config = dict(
    num_hidden_layers=9,
    hidden_size=384,
    n_experts=32,
    experts_per_token=6,
    d_expert=112,
    d_shared_expert=128,
    hidden_act='swiglu',
    moe_layers=[0, 1, 2, 3, 4, 5, 6, 7, 8],
    router_score='softmax',
    normalize_top_k=False,
    routed_scale=1.53,
    balance_loss=0.0149,
    balance_bias=False,
    init_std_router=0.0124,
    lr_router=0.00229,
    num_attention_heads=2,
    num_key_value_heads=1,
    head_dim=128,
    vocab_size=46377,
    norm='rmsnorm',
    norm_place='pre',
    norm_eps=1e-05,
    positions='rope',
    rope_theta=10000.0,
    rope_fraction=1.0,
    qk_norm=True,
    attn_scale=0.0884,
    tie_word_embeddings=False,
    parallel_block=False,
    init='uniform',
    init_std_qkv=0.0373,
    init_std_o=0.0373,
    init_std_up=0.0373,
    init_std_down=0.0,
    init_mimetic=0.5,
    optimizer='muon_variant',
    learning_rate=0.0163,
    lr_mult_qkv=0.7,
    lr_mult_o=3.0,
    lr_head=0.00756,
    max_grad_norm=1.0,
    warmup_steps=50,
    schedule='wsd',
    decay_fraction=1.0,
    decay_shape='linear',
    final_lr_fraction=0.05,
    batch_tokens=65536,
    max_seq_len=1024,
    doc_mask=True,
    train_tokens=283300000,
    max_steps=4323,
    dataset='wikipedia_en',
)
Below are experts of layer 4 (counted from 0) of a mixture-of-experts language model. Rows are named router (the router's row for the expert), gate (a neuron's input weights, with its number), up (a neuron's input weights, with its number), down (a neuron's output weights, with its number) and show model dimensions 64-95. Each number is 500 + 50 x the weight over its row's rms, rounded and kept within 0 to 999. Numbers have three digits each.
Before each expert's rows: "raises" lists some tokens whose logits its average output raises strongly, later layers aside; "comes after" lists some tokens at least twice as common just before its tokens as in all text. This comes from a sample of Wikipedia text that the model never trained on. Tokens count by the router's weight.

# expert 4
raises: " the", ",", " it", " in", " ", "."
comes after: "0", "9", "7", "8", "1", "5"
router:470434545408478569492528532518513459482423509403563444479479478590440570531464461523582497512475
gate0:530535460553484426523531483467527544444423446414484545451479482484468497530527411442524547538497
up0:531539423472495474534496483502504502425559467442489545553452420579494507504503494423516570560491
down0:465557566515484559503487555582545549454440468523537518463428539485509565411553454594526415519498
gate1:550503490477492520435507522489493389467437492439502474449442488509443440558552535450419543552491
up1:452471567452553415507532540518515490539505482459505545488496518464586562552554511458464515498394
down1:489553571447408411481521416566490605464563507510547497613561416506521549448476459514552456510484
gate2:442475546526509496459527483465541453550501490524521550553588439528534423564485515493552480504511
up2:478453585537450555440523535500558498491541458525563467506619462477515434475495540517518511547533
down2:489520540483502613447598553506487410542592496577492550383470441458514452572444561500490415584423
gate3:582519544394515441524487520548519511429575504450495481482440470545488564442522469532501453559445
up3:544481505550371497378446577422497469445450527466559462471510488482502585564437495438541483418476
down3:500405436562618482587453463440482534466534575559572482460546495493439474501465546478433461433526
gate4:579551516530479482466463439501475404511475429520483512497458506595460451431559513473489473462547
up4:584609508496466539476540483427417443478560516541445583478390477554543437494511519442511500506493
down4:482446510518517449543493486525487543523552457394448540491442479472546467450557489509522446525458
gate5:486499548412452464486470462488523514467450544583400489576398537522577426449536441560493489519512
up5:541460391548565499493544506585478528481587470527475448603557518405512514504417467422434533480523
down5:477519430527499420519465439584527535514479536528603471522438419568496456519460522493501520527473
gate6:566400488413436458430537441543505520545518424446532493502505491538515443549481458549506446400478
up6:481564431502391534480499586486436520358465486437520481511466501494542526456515509495461558483567
down6:560407593480613553519460492536495525601425473472518500516583499571541508498389472482487480496471
gate7:485500494541435469412572483471495548538524513459479487419486528496556439483515433458541456496478
up7:548453535411468405506571396538548447559458575480435533621488485421524395503479516604426431480433
down7:513514522496458463499526438419589512583487455442480508521429466565484484471483458488514404525477
gate8:523556499583522500502474578589408520414470412486473464494477520503511561533461453548554562541574
up8:556426603475449446589595546470626501518528543398482411489491520522514438531487481526407458444515
down8:504517447395451485530515517460407569430537527574493577482553474553462604346586503533471557527525
gate9:477495505502507507564448480492502511519597442556499515507600472556521477501488468550483482402553
up9:487571520516513541412471566567577491513484651522532596510455529554541553462484484480576558478552
down9:491507478501475510588544486444608513595486448479561447518542550568551502474488441552540498445555
gate10:427482495517478542553425549433500583463552512533514503422527583493491549506529525588408463482369
up10:494543467584521616457497509462551474434504523478535389502523576477518469563560483553460454477503
down10:440404434466431543440472485525462536427485440575405421489518509439529549476476504538490588488500
gate11:450500524550503516498540497464500475520544466495521479535476572466497491549546608521508495534634
up11:441556549550426503549516584537413486474484455541497502459488601425545506634525560523519445441567
down11:479419577459553471536473540505462556456434549546554459554502573394445456494479495523484583477426
gate12:524554556588470528483491622553502456397533549507484539471529522461514523408503535491499552485441
up12:501476541520513517464535594498525455420584494514517481527542570496496466481536475614506583536458
down12:455439413498477459472437473490538397478450557457599412490540460526528374585559528554582449551516
gate13:501434528498532602429403566529429567586455364504499548437551544462545537386535595438569515475507
up13:467412513482466574545446578518516496589396424502505490436532500495485468484511522430593532512535
down13:437530484474505580523482464529433581566527520487541498391562552541558492446499557511467357529500
gate14:479531441495534540480462527539558424542448533554508494568487520481502532500444546556533556557442
up14:521470441508577573426612556499467559452521598560507484493432440493531461461505525551597452467493
down14:483567469560554483513467505493516465480482497575449468611453484512451498512390453479519436471493
gate15:491536524555508573401560531498557484494572552472490498503495498394475467511441513560451434463559
up15:575498405454514540557552489519403534434479416413428493524557493611486500555580451550566507489405
down15:521478456513547488465495510476460557532549530442453563505472576512509458464431473505484580531511
gate16:464496503563544465518504423594458553506445529445492450389528437520426494415506434465523509455543
up16:514491459483488576503474545467542495505541456480523494447510518463593504561587507517552530552446
down16:525520437447493420503487535460505487482487462468485399443564477419468406510562531417380540519459
gate17:474586462476467604556468552513518525478594452481541409482465588491519530567457511505470579436416
up17:461485590525444519491559515433509502449544466486481557580446522557415522456513413547518518569500
down17:508474432476449470540520496532514421495450543473442490568485433466505505464561566534538513528477

# expert 0
raises: " ", " the", " a", ",", " in", "."
comes after: ",", "0", "5", "4", "8", "6"
router:430466471555441450544479543489490462456477599485527537408455424489458528500482502431512468570476
gate0:468618529618503456550548454554558501538532466369571502486484500555470566504564460555457534535513
up0:544559563554447451496573470525489607464524522386548556534520545481503478511459546542510501563444
down0:513506504438548576463507528534525463517497517447544443493511472445559544589548505419505524427464
gate1:538442528544417490420528446511465468529593475432571468605546404425435452528552575503434453501455
up1:591431540546508556441536403532538490497526452353541399555580473445445457548598536508445509449467
down1:521526553555451593443532494555471469513516515530496508522494574475474513477463459420489463481499
gate2:496469477456493568543529548586571507576498576562485522428518438520597521501545540476578561488534
up2:492529498555475452510501511531428518525494469458556505471516553462392487471446428496531585459440
down2:508541610591491558537421508521517457443441397464495512522576436543516415449477606459549504449517
gate3:502544540534452495443434475474604425369509623445510533452537449551529556487422472395510480602544
up3:539517477493549483471486497489564454394577634515524509535527470568427542492413484424484528529522
down3:508489460495547499472548507482480523496545599529440503484401447469549591553489419457426577533411
gate4:517501535465467587473497548378491561559489440549525523477451480564508474466546469564519546471654
up4:585475471571455685517491507432428545548460521468491571502544407582556471560583547579604489518563
down4:508469484545544451497470512486530654435526406518531456530559469453478534607478509525456390537458
gate5:521608508545499407457384623504552454510430536537476552592505474439532492496411547453516506544518
up5:519464493424536569514542371537472566504525503487581472386537525551469512475572504595488441395506
down5:530517570526484559524564442475549572663440431494511590590426585513465452509579392577558584482519
gate6:439621514499553506506565603443557521516502533477525559424429507468618477532460438457588422527502
up6:496529535515492522495498571448547464469534539513522455375469515427555504473402516464529457510452
down6:488464486514534550442640597549516511485563569571514502519446548440550572467470475482540558427475
gate7:565518396448467482491519418560514538524469536497514468437528503460554498567586472488499521575487
up7:566567602573488539465476495488599479571480599456535520571475515459399577590484539516526522450539
down7:549486488595478546487516574588497448613513590496507434573513492541497454540501532422482515506566
gate8:511461448477489482463563525530440490553552424431552474515584485479573474515409625438436509500512
up8:532433491452494556544521554581498517555402492454506500492533555421461554610474433531503513476458
down8:541471473491627567537577556518578517407446455483486461560509557564481535552514474520428473472429
gate9:553516568520506473564513463530411492539447469395567503520456460573399450529505447525495483540453
up9:473452576411476473557556448529494534496406446453513591565563574525463460502505521492507449519473
down9:514431470386406512437421466458462410506488443494486502461563567525450440478432507553426476436498
gate10:501413446488486415546460604516492544615490513466404473508510513546430529451480508519476624541388
up10:522503471485552412497517470578465474505512450467418564472548482497484593464550570458461524518456
down10:536518517417504559451501499505495475466411522462459495517503542507525499528585444513502571434446
gate11:494625543619457587613530510460549535478497565449469516471488472529532564455451519443359546508473
up11:617483483447489483515591446570516601455495442462567514481598520458567554515572496567505499373549
down11:498489531491472473424521394511481460580498552438513486447446471564488413468464581485556471392514
gate12:456424564482472501504455582506523560538462356543498471465444547445461539463483496565593482545434
up12:497526410499537449514528455507491434434470498489516608588510585528541480542469496417553511527508
down12:522464573486500471528503412453534472496497524453510546467525441426497615565464533466478463509423
gate13:492474481538461526492455618524493548536373424415568458453485533477453496571420382493533493403516
up13:418540450514440501473541445525443512506456575534442491597447486450573511445508590518509539461536
down13:562496547471470459549532566460525522380432489471523542465505525548540574551488420587478514479450
gate14:441515432509517496538435553522506448478488575458449457526455496558455479543454470432410458604504
up14:507550567504534511422534476453512430474515457537587568495505542538503580474606527528567495474511
down14:449511479502525518475626509563499493488528482455485499525474528509592523528520571493520457522484
gate15:499472522533511481519493542540504449495548575540453469516527421477563566554466482628492461478526
up15:521484497427502485552501484440580559544459394550508429534543455480453439517465531431469387512445
down15:473473531528455484437529604635418464479535461509561513567534405430515498453516557458490460537534
gate16:530513632575509516409512574513492475452569471562511469607581540441439438505504544504497436455488
up16:450523457360533524499515470554390538509462466472523519381490532569427536496475505517441574475505
down16:550533555573472446454482541620472528503473555528531513572430496428496536524439503421577461410508
gate17:465480502436534507472397511559493397559566566506500417498469529440539525515549500561481586515493
up17:545555552596570544488454534452491470385395396471515529406512541565517515497533487439433533510552
down17:494529427410569512516452464542648488507535537417524449547512422473592493549564524497554472499515

# expert 14
raises: "1", "-", ".", "2", "5", "9"
comes after: " ", " |", "|", ";", ":", " In"
router:524494412507580468455527483502449504513507543522372417539512456477535516457511530508386522563503
gate0:454475492395419511431486532522515450537531505443531540476560416560451497481470507516444551434548
up0:507553512501545604537495494451540478501417519463422535500473542469511460531499563567439402523529
down0:457454554498543515457406506476457589571471434502536562513469525549613496529488395514500498548454
gate1:517525508481521521499426459512539521531491531502501536600523480508555544530496452485531486453558
up1:517544405612506527510437481468521469503441420467549469481454455555512531494563428518504452520532
down1:473512541552483445487535567503475508568586410494474488564477476458526522491527547602531523505385
gate2:474456520428448563489546590476498535521494623451375474535521579479432494544589606495444584503504
up2:534549499532486484449522494530475556480511475452461405503449440428415523502499436507472501458559
down2:523400469482453523469553564375606452515491452430656425455543568508564542481437502517506440471496
gate3:565508537476473490477542538501478493457557536453461518475461377478544406431526494555508547478556
up3:535561561461507480551527459522497466437562471425454560407508512404433436484557415548507570473405
down3:510518529595527495521508469447498588452469520502608503365492471571383545507503483481563482351447
gate4:551547437506524511425509456485466504577484467480558487441531438533434475538459572524483376419570
up4:425465487486567510505628482498446478655476534589405609475508462560543552402534487497478432455528
down4:496504527446461507536475564540530507510531562558540447430439516503437530502521474539385479472533
gate5:547523425494454505483524495467451507577533586588488542483457577530551407444512516571428414396489
up5:588475520443460510429586522543426477477514536492504504434506499450497486438430463575544463472532
down5:535525476422396462524476414537549470606455529534471450456492474441486543460560542484416536570461
gate6:501575486507463544436512496522556466462494468469572458478399545519609548549481466530542521468504
up6:411545582490478474526496511467562478520550591597428486516415536463592432516468427525554484357435
down6:469470456528523474502509352506522563548490527539501434657548454472422504484347475545546521559464
gate7:463478513518374481475437526513452532438514507438506434552482477543436603471419431450590459500477
up7:457442485414468587403483536521524498508470480443464543463452509455426506523494440462421525528432
down7:530445546436450474509484567408498367516600461491508504418490569435472599556548459518448464578479
gate8:462530420516537533479493585552469490493433456420600573532520493547470357537483406463557509435549
up8:466599568503534544499436601462579506487412400546543594476449487557458510515577473505530494439487
down8:470581454459446567552449503550457389523386496549549555516521448501444473541567467464554532508450
gate9:510486554564452522459532599439436493523558536496517489492523583513560560513611498563534511490513
up9:540446541560468565500557516517462491540434484442547608516558524542507550518463404496497511598569
down9:485473442437569470514474595456491598467568518463497544464479572493510542491519491516523497404470
gate10:525499607504491603466480560504525527457449602386560493422553467565506535547492511560417562563545
up10:371387550453487510467553567500449491476483422430502467570549515492498598498521442407472464617485
down10:514525488544516538613523555501510462463474475569408477529558495500636576491438452518499488401471
gate11:526466476505535478537593483375511527507485533500475554532461548611477436517543488432489519499550
up11:389466488476443451544525512540490407534569540576491437497399596500340496464544429475595479537502
down11:540487521517436470454490570541524438465535498556458391555424412415563540470550414534511535451487
gate12:417511435445477564550498520518553552577503531548491537530524531468548498562525537476374554583554
up12:439493437469431488544523465457589533523514495535501449435539445434478596537533557477589464567429
down12:450649477514447518502484536473554459540558493568470488508427482535557467456441525579483493567438
gate13:487509416532492585543416489559499418544551544523580519535511540489488580383540545556422460550588
up13:330522576529455494498517507603443428484589557497501559485416549483454525462417510516525461525475
down13:546519427491501490462485479531482472548502517413507555528508423521498522538483489475541487500518
gate14:506454493499513568432503623550572570484544474449436483418452492443525372439463434504584490462506
up14:440623580524518578510481533461428498507461498458533536478511405480395501515526542485490465508542
down14:459598414501565395434549503475487531527417488436496455530324481494525511525528564457485470459490
gate15:429505525478538471405470557510506549543442562486478520513465601430431543484443431501475541507525
up15:477519589507449516528492510484492467503481486486470443552508492504503483551529476427469535469523
down15:500456578528461575453584596507594467563540487543470515463582586482583441538618473544427568439542
gate16:476543600514430513460535551453538522548490447377512454563440487568527380470528561516455475480564
up16:468480517537517569513497479628475557475586512541480463497540433534517507523509530462535485518440
down16:465466452476447515504502486458507463568434536492506531548513470537466490508486450469496468521545
gate17:487503510533447562473470533588549513505527481493578525552516520524505509547539440511427434527673
up17:491380515451498576529439570527546566479463449467529532472553492517508580521468498458444433453529
down17:557480533545464494585520534468450469461476454437518518471487470502534430503532414505445561568486

# expert 1
raises: ",", " (", ";", " and", ".", " |"
comes after: " ", "2", "1", "0", "9", "–"
router:510470421391546511458486556506561508485526514510456513409532451386538484561541503465524475517488
gate0:494562507492595481512485583565454540511490599435528458461470507541529486526506586547441517431514
up0:542526495517605509397503596540513463471437555454526439436412455504437563522481516635471453489544
down0:420585380492588499534559367432513493519499475454378473495568478490508500424560503566556490624443
gate1:558524526547481539420451468555564503533576482498486478600515567358416508475529466439517503552569
up1:512474544532499552480542503631639444431564380427514482560528516503463467503527511413494545613456
down1:591492490486516429551435380553502472452528516519463511391568488530472442385538588456481359589476
gate2:368550452423521501502530534499506546519449538506547408504420452497506623450555493528492506542499
up2:509549516476501534505460398544514468505501594530473460590458460572534516568474502498515385489525
down2:525391570532511562548450435400477516518566491458470463504563506504446427577451423512496568464498
gate3:357489532452486448523582481590465451594500450544513474533458477532532450363475524564531559451582
up3:438507466567495543465544474524531513544549539483511514500555500391594485468444371494544500401404
down3:553476533589518490564447565557498464476501523488496390410460475438477415509499548492494499579535
gate4:476554609387505538423539461520427453524518434526481458536534528631542470533502529442517594425413
up4:477442508608548504534532566527520549476444568484527542498518452411445496459460465536524412528605
down4:452491595517438435536560513522441523454397477518518491408547490471559492541546497468459522405514
gate5:523503522439502558613496516515488521488521506467539525568603613499475518586470502531534431582532
up5:516478435475524480531485582494370497540452404536532508472602455436529425425535470554441568504529
down5:484470485404451625504507511533467532561420491494557499479477562521473494492512444530399478509568
gate6:509421478351450558501518499496475460510565532507510430478464511490508508526540460507491509497440
up6:548532547531462575582579471515520512414601444521541485493453488404536506470495478400472509555471
down6:481528520470512505449488405503502478551479513506567533447571492406534543547471507483427580539429
gate7:436397500417520475487509489553547434528535404496467450363487509512437418584610583464454520605471
up7:453542598450479410530374479531401496530507451521497504516539549444519491409465448564448625422536
down7:520399526503490530441570553498504495528512372496575541408482503449562526458512471413506483479566
gate8:543542564439436472405478531509478571551615497501445473466519503462529522490444419450427513470501
up8:585502420500569426562510486503428468442478382586483531552454543452492561453456466545563499389512
down8:434487473542538600534535463479388504454491482536543615413493548526675551499502490540509578431433
gate9:437506452474398545411510484405469500509467478446584391499537408476475551512581478557616545398481
up9:544577555462560440586448491572544483521470430563419597537505611492609481418378550404454449600578
down9:568586476495525489488513590560476516492498490485392549565467481472594446420450451541433508418511
gate10:497486519467452438477499597478467370516401524521506438457485488577462489540544498546536387559501
up10:439470392563500618487494425474624471501578533532559520587558516486418426533598553530567570584580
down10:470568457423535455513417496487503543580522466474461526577466506554519584463464515443498398422444
gate11:570483440532496451482494503448530512446598557458545524524527545515491514484628471498526490495505
up11:461428583547492556452466592422509437421468460532569508487448491434458402428520563415593530516517
down11:504522531501532454534528470468466455495465470516462506578478490420460505533501427457404474529460
gate12:443527511481448548478514338475544580508536533496535516434511407534457545508559485574444478492560
up12:592479531531471506549486574445516361445513564451432480518494588513618495494412523480495524529495
down12:509521447502608583432429420542525527502463419501537505510502593468502482460429566587536527495510
gate13:457543449555454563455547675507546469443501458413511457484483470497443563543527536462507511541488
up13:466538501457478579551450443530527483449518510405489460570487461514574504575509572551416532521552
down13:482465547342462541599514502574495535571502512450550509569473567466524468408479458456490519441539
gate14:531564447432506487504538468461499436417358469467539401517482440497346430474448601549467498593472
up14:446498530558478552473461581561524517592610512475448584473505563465607574478459402526516572388556
down14:508486477489441426465440401485445520500500470540589436570474477564422534489476516545551523537539
gate15:534455422445527541497539506556487490544437526578489443523503523496512504592562577551442414450521
up15:566548499455519536530430538584510456485454531510477414471482483512665529560545571501476550561540
down15:492514455532521551590461494582463502511417548468525460490502553459585472515520487456494478443523
gate16:513499592423588530489497521554451551510445520534455495466541543600523536496517597470487430519521
up16:535470421460502440517600545502515430437481621501542503431472482663435514506483508566481506472574
down16:548456466480499485537432500532482516518496509506571456516533456418471497505496361450554513535398
gate17:513504518503468535524583409467536409492499472447587508412563530557506508504475416499505531515465
up17:355494513499451482492464499451424454488527556581505537485461559503505522523455494519588498450424
down17:564455552394470459577556429528459538461504455383501478486524453610542494444491535438512502439524

# expert 24
raises: " the", " ", " a", " in", " of", ","
comes after: "-", " is", " was", "\n\n", ")", ":"
router:550490504449564463525577484449547463510478567586445521551515558545459522562531510514459533582490
gate0:524559569485516485460546463477391511588450527462451602452422466515506512546490412518416497468473
up0:533547533478510527503527457458513541528441436474485538469425560476553438518429482559515475420477
down0:431394500545502431496518552449484480443478510430581539575496518492561444522497564463524515595444
gate1:477522481548453463573523514440523472461456555480535593490496505350506562512514557530469412486485
up1:454489418509508490360561437515507544589557553420402409485563480553501463479536524462510483526484
down1:423526488513450491534571598482515478570526441452473460375582466461490516540527453506482461496515
gate2:490581508488451561381484439413479500447538557551498538556508521378422482517442510427495549498447
up2:460479595535571457350503523490411438488565560495476592454495572457490422585454449494444533509463
down2:484518533458515521439510416522537535518494521454523503537480425531455518598523412499418531489396
gate3:545575491572517535442550414572520546613469497561484512505419561505492391434454541590492484552413
up3:587494468541430507508492500526405520455541542554520527502516565518471489429549451475517504453597
down3:517513633459411494449561500467486531467526577468586509542545553614542469538494454482492462393462
gate4:535472562430562536513561484528474472479508507452648436433546521445594504497573560434467467529496
up4:505464599485555567498552534562438462546472552545559387483575461452496571454522534452458476533471
down4:494520582535406519547527430405544516471471533421463489545434563424543500456530463536500472626409
gate5:485466444454488576513489430507525539443484457463392493493546512578531447487499487507465443517498
up5:543553556524416501532512526472440518384455497482460542535544512497524527578556558527495456527406
down5:459484451489432544488473486528485597459428492453572529444475520520532488483608417474376507602565
gate6:551513538520465476493469416525567415499525481537474502443450371523492445473524542456527509521406
up6:495464393522418520560544495482639407426531438423549532477528500470477496387481567453483426554490
down6:510429479496575365518479536577458622538477495452549442511464568448515443460532490475472460481540
gate7:460481503525448424603406657574583573401495427468431616520492608473699450456547464485416595507560
up7:419434484576570521501435567519505512538509457507396527464473555521609571422520482479479572484474
down7:476556510504481476511446523500530550475450583559521484472466464536461610561514501526382572439485
gate8:461491531450574495473496455433500531459445556505485491475457489397493496566484503444467546526427
up8:481539602551479403562496442555555521427493442544435549436518454593464420516490511545504546477513
down8:501495555553554493562543623412465470479490519514564500440544480467540499531455418637420584458467
gate9:527479420494476415397548491516429514451546485449474428575442434508539531549490499547442476590519
up9:585512423472457415483467483443579486537515600487472548492459479541602471477530485493471447565491
down9:435420499534491514529491524462562486535584490512400502575512371538499543565488431505525451583450
gate10:444546455494487523430487494592500448493422593580496534352464497473492539539403433511500553536567
up10:505460584502522500554526553518464511508558551401557478546483524521545451406486531472507529539510
down10:563568515504516564552515432498603467582503474490501517551511566612486516454436527581523516400518
gate11:492538503474442480474477447482448517539549550470512497497469561468428552446444444493423485423499
up11:508496524474493585439510479553472524510434504515484570512511482563480443530467554476529543602558
down11:454526498538472520558414439506530410404458452501502541478521485529448525582543484491524585495528
gate12:514519463523559545493549547520526439559548452444505569502528550375523535607550551529501492534451
up12:425540578543413514542482423536426519498540531488444529515507523477564498497500509517514505495483
down12:505431509558463609498461578457565506457451551402507478523544546410501518525505447481500520479556
gate13:439532567426391522545577507542552431501447483552596432553506494521479506446513531527466495490485
up13:523519528494446482559607517454517497418528477483624505480443495575507606436513499444486588501454
down13:529411499526510511479399475609468486529468526490434493555536505527520560447448558562500557493505
gate14:561485472529485571429563492469578450449548421605508521489485487529346623422453497446510510536515
up14:492479503456470588479545542481424485554556503581491490534474497546520436583429435519519491460452
down14:524470585414454538498507524426434496508433594533492466480468555543471465587531530415488516527422
gate15:485453449501451487449555412411399471510484568498516507457473457568508476607502466569429535488460
up15:485513499577453476548495592525546474509457406433460456562484477479430504406496555449537562505424
down15:549455551534405525614429466550496525573532486577490443580524567485486409485476470474467563498394
gate16:542530449585507477381530515400546472534494553565455501452499522496538432519504464484508533565547
up16:570537444488522534585514359496405490496483578450536432523480428516482510532530509516479526559420
down16:606587490552501408477542447440513478418571498485506503383499464502504480516436515477464535568436
gate17:501494557523399424472484414475548535526467462456502444534409538517592533462495560490499422466566
up17:489494391530485493528536625568524544517568503474645477514569483442437528575454494529455452540483
down17:573550546591547549610558473522470488461624492567452526490609539521537446517414522479527572460471

# expert 9
raises: ",", " a", " the"
comes after: "1", "9", " of", "2", "0", " in"
router:521493399496525431521533477509483471474503502514447539524540480451536523493536542570464525496506
gate0:469511500609562455535454577445588517584459500516546488482580578541451477626573587500421511506479
up0:485392595462476548466521507569460503494568444523502469488428480557496526393535536559495532456465
down0:440494462545539482372512509544419468522461550417439541531562619427564513525538593478448429558468
gate1:479538497473487528449423503457579451592564468406542494480456421522565512489505559581613533408490
up1:506480497406534465481459556549481476522485494501500586494528448529617465412441525465438524554468
down1:495426553439450533540503491544498508604478406438449555508585502548490529442460497541506460503513
gate2:549531519467460459450504547550448495555501472371567517490655507508485435403517613505459456530577
up2:484537518500508476473484436496545504457504448498411492547467488495493529590536448499514535558460
down2:533523496543615482439478520465482579529424495470437523453494405482440383510574520464508584497535
gate3:457554528446511532475531528380461535498462520502536520564509456549455484488548545539482604501562
up3:563482441582525487493537474396522450489452525453521430461453467505473457533422489437537553440538
down3:553493454578438436549414604570456538501507533449453409520420491503481474581521595480453460449500
gate4:568498505473491500545467488394403514444529493560536449443517467568583548497529478402506522489459
up4:441597493519539480442528518507541473588525475550464495569443506486467459527499427504491450507581
down4:544534481452480509501507418490519484493427548420519467625643497473493509481528581601576523522460
gate5:541519484508596411544499459402493482599517507443664554482471522463483489549540479521526565381484
up5:600475447437570493529468467404480464483465488459595481414486380541504381492560471537450602464434
down5:611443579465390453589431477533549399418472433533505611513529552512482483489473526522422533500449
gate6:517539614490557554511565513520545519596490483528428467514508492546463450566518442370527514457514
up6:395555361455410464539565551530560565452487453477547543584479469440455427505481505557580590500415
down6:509539552474536416455387459460564422561434548515519464446525452506442501591437525583553526534497
gate7:465561495488512436470461481571555495504470475468504507502546514504490559461499552495494504524438
up7:480546448510436487489413515509578437560537562480454470534512516472525498480457528552528505545415
down7:562545419461503464530532458465500499493512534554467505543575503538465483517478487517559560465494
gate8:531398486490515497546521559496478436531512594499487519526496536545539469497413457438461454433588
up8:484474440471508389504514398506414507563492461525518506570473469484477490461487564507410428359465
down8:575418514500590558513551468440474453447507534530546551493479463461538566460464488519593445541462
gate9:472485462455528528474541502528539544543452522500512526562472503537523495509510456544501509453537
up9:473521540546499455462475508475576489540462488531442433498355481548441467454470469567395570442450
down9:495486483505507432446441515544529470513464517410566528503515557462474468461527440443495444587519
gate10:577505565438462541525501524482504476482401479529493505515449538525548450507511454507441517517590
up10:513438450524441524440483462525474487527526543519504503494523548479582461523530478481524488462384
down10:540628456481529615500493545528625481499493578499472457580404495475465401585534447525439560493548
gate11:441613616448553590523419478538530465556510619506482642446359557581497434453453460611460552423485
up11:525543522477582443555567570514481527481607593464517482469469543510563547547517498536449501549565
down11:564504505486510438465563434529528476572522539423532452387430508496521487509471529482503503510445
gate12:526599554526566584539428508462515534572454583526526480453498557494464558547480511548570508543526
up12:557437432518490516447419535474495423533484552518488538447514533554432515458560499462604480424492
down12:547428502551450550521543533471523507534507575439420419471534434509502518523403514502544557513490
gate13:538567571624515462514424519437530401526529509523580557538481433412560464507547579539538464530484
up13:517440508513488539513515528517571508570555540586538462450595400559546534542594492609437502480611
down13:455378497520519479493551524471483464412558567503604507492535494478483501552481481457545466533429
gate14:528519491477500527539531478490475467470440477520386468483467562496478466543554545477545464471635
up14:464505511475453550503481489539464575555597473449509521572501504485443484460507501514404539447418
down14:524583490512496440397496527463488452499498593494487569455501543610506461532533533479550482444520
gate15:499662516520475535452479477533533466526458492502500478552537415424448439495459594600412487517524
up15:442453520485516481551456543542469585461432491548480523478535518557495539480580425442574478464505
down15:483472495493456492480453518566493456531419560393491504476519487490499559493404460523544433535529
gate16:430494501527437459457550425530467586476473498514544552529497510536435473486447568439503530473597
up16:552554354532525516473435553452488531389500523496564430489449523550605505486494544447502531468485
down16:519509468494480538417467521548527503540473497511485449428477482516452613504515506518447439515474
gate17:488585539448515471453507563612540474563459532451485456427552506430355370636550493518420467505453
up17:455373461487547497539541525448398543480443539475460452511449495508466538511555428453410476549562
down17:581517470471576481454516491537540531532571554640537487532492457478472483518509431497520495485519